Weights of a small mixture-of-experts language model, trained from scratch on English Wikipedia.
Size: width 128, vocabulary 9570, 12M parameters.
Experts: 64 experts in each of 8 layers, 4 picks a token, a softmax router.
Training: 243M tokens, 7416 steps.
Below are experts of layer 4 (counted from 0) of a mixture-of-experts language model. Rows are named down (a neuron's output weights, with its number) and show model dimensions 0-127. Each number is 500 + 40 x the weight over its row's rms, rounded and kept within 0 to 999. Numbers have three digits each.
Before each expert's rows: a language model's description of what the expert responds to. This comes from a sample of Wikipedia text that the model never trained on.

# expert 8
It responds to: Clause and line terminators. Periods, semicolons, colons, closing parentheses, heading == marks and line breaks ending sentences or list items, especially infobox semicolons.
down1:476508476513451515451554576558472474476529458515473496482472533545511488531522556469575465463533515451441522485479523454552471517530499495519503485460542494539553480583469531499512512566479585416460505529414555577474454466524592539460435453533559500508493510524442399508490556507557543479526533491473451469511503477565443549513475480531496539457537495489534541469421536525464481503440
down2:465517496463498600536486535485490485484486515495440454484411484456569438450464501441484538547496489473512470471457529530478495478557559546448455498506497440507490481464502493550505487497499543507517483486547493524496437506520421493463557441510507438512466497536510459520495570509557564488526478503538548475535486596505529543537379486565564572546508485523550512519461504443402549442449
down3:520503552449487521582513497562451460497466471437463528503458555546535476460507568463476488490572502491578570518500496547534499493429539580461485440517443498543498486432489524446527486521420430493528560463547513460525491559518529516421524482491498480530554481497469572540443534456492554437500488488438563493529566518477496491468417486528453479408474520545502467471485513528478499443540
down4:409546480448547535556511525511514505553450535466528481459581464472450466511463562441576457488489523443489505454468567538455438497486581534541519465521488509511451478520472507545576460530448496472471468544525456465553495436465500490480513520479465574544396520538508476495570531521616534518471495499538506469507527538474456586526490462443446525503470458472507478457475539523527528496522
down5:474510498490565464478441465434576529436514518510546499481521513569432546508547552586512505489515502461429528501470540437458491530464492559480465449449462486484524519547554475475540524486478508537546543531462474547550439509462527499485556485481515454430525477525508507584511455494430489521453552493508427555490495601502568509459451431515557460560485518502512508493571438512510488440556
down6:492529536542563527475589520487559500457483564489504582568589435555513565448480515535592453544482517483502493546435518488484510552500473589561417551563478448525481495556463505505496490470449490493534436588516528476480463486502508519491546474521521548424499506541511575503483513479502522522556473529462492471429486493450534539466491476549420484554496558542480514472497491544528531492492

# expert 16
It responds to: Clause-ending commas. Commas, closing parentheses and closing quotes ending a phrase or list item in prose, plus and, but, which.
down1:410408449481482549489459518491573458466453461559523570523470503545522489505537526508484495540513435551508544435456494476512450551468458471514526485542551503518513457459532446478564585514518560463502542541494516519415534516458422475528567514561528483496470575552449548451499584534466471496548536519494510449548506559465559505492528540517448519531500464469478497471516574493473479543537
down2:499517528497437479492499446507457543523478523446440521447500502552473502494550553505482465517483537492533471480441516545460508568447499501531567523440497553509515563492508480469558486546507484491516599497512451536545436468446504457534489547539528559560495603565452433498524421485488498504558478532438462519575542493507469477493453453466375467505540473472456530495446517514444462491438
down3:443513491574485373515503508531515509450503474495508469500568572479523502530470539509560498452548466412528540481493454470555436536488472525491554548540536504474530504505515582467476468493494611484495499458484544478471504458518528505491582433537525555505582483526523549543527429546535483458536486587478500473510505497556532518485502494482442499586470463479541469502472538574538438503539
down4:500496520499528486464497460463486470539505478488427503449491535541512421527544534482510493441452530459559411463454405488503488505594434467524452555474494509542571480470514419393551578528514495576491491465527506506490461547511471454556506535481502491504437584497487464531501519494513456579513450499523574506472476500471525494494470466433503540481510520492585554428510489545463454530489
down5:540515490448477520460511486478396510496520525568495472530518505490501461472554518486490448523561499522460490505482465537487546498464521466500522445503509523508518488493433524417414532559454610471517500539501542551525489541480474535528513506449534487510485527491508561543627651483480518498509580450430459435464498508532524482508506526490539447553423477455524523520484502495504440558522
down6:557549522494576521435505493487521491482470529518501474507470531514462470492521512446557493464424508477480547515584477430513514494487523568494509487509545485541401473523488597521465512549533658500465423464518556532509503597511495499508516470464533492476500586516492508483492546484493452527492544449452479538491468518499522460448595553578513500475472463439509519539489470488522457449469

# expert 10
It responds to: Punctuation in tables. Periods, colons, semicolons, pipes and heading equals signs, especially in tables, abbreviations and lists, such as c. 1800, U.S., ==.
down1:472546505488571457511546475470537385497526563563479508509468477577436525517498508431567511499439447527457511478467532500571458442498593549490500461479475538525498497436506497582476542533478462495428458440494511501482498452483549518540485467512453512469521542485452574547471452550518500506493465557476500555464499506473538600556494542544490493487570492513482522514526500475488557397503
down2:551497523528494506454488482472418533515550459508505518501441421521552470511517471557512594608501493418419509491493551423554489545520485503553542493487497507491528541526379520453517488503465509519460484470515531512433477459498512544456465474500552530486514472469546436520463542541502495523505536472464482495485487553493448533556552521517501482560503496494488549584443554586530469472406
down3:559521519493577500540478567457472492447487509486510513448478481576501433483533421549574545539511561499401466548556499411488463500486474484501476527467457519507556493499488520472464598464529506554456550547475524414529447502542533476507567490547442522408445459509482530510439570437493494514472446509465487476540470458447472521539440486509547541486462513491501509467526565482479483485497
down4:579453485489550463461552498498478467523487509521499481462439468494549499562442549498535446542474515481424501508548586499516564519484483501435399488508448501537584537508489544502497522505517525521510471510522475546516475493455465445508453562486503482537462537461394489527527480450493571468436476460530565457454486456586577559484560464535507510474498514589516439484463469497547550478470
down5:481539522424542499475439517485453564498525448518526450526458506606523489509529531491399496502480532529534517528489543524393480499496456489495498497554547464494553487482492452537496493480551400538560457425531527455423465516523570543533571522446416464454494456533566427450469498542496501513531461484454484511481521469491477461526488449455539517512484543516480468466590461505500493548489
down6:599496515489403524507491514546537421506463455406477502517568484512492500491552519458519461540493488564508530520579567522483460440456522432451507493535533462514557519444492474422545492504526499483512559496479483482556488529489526521520476526482433486570551491544549568430462505518491466467499481484546462526446481473447496440527503470474473507441515529414507541572462396461489547496507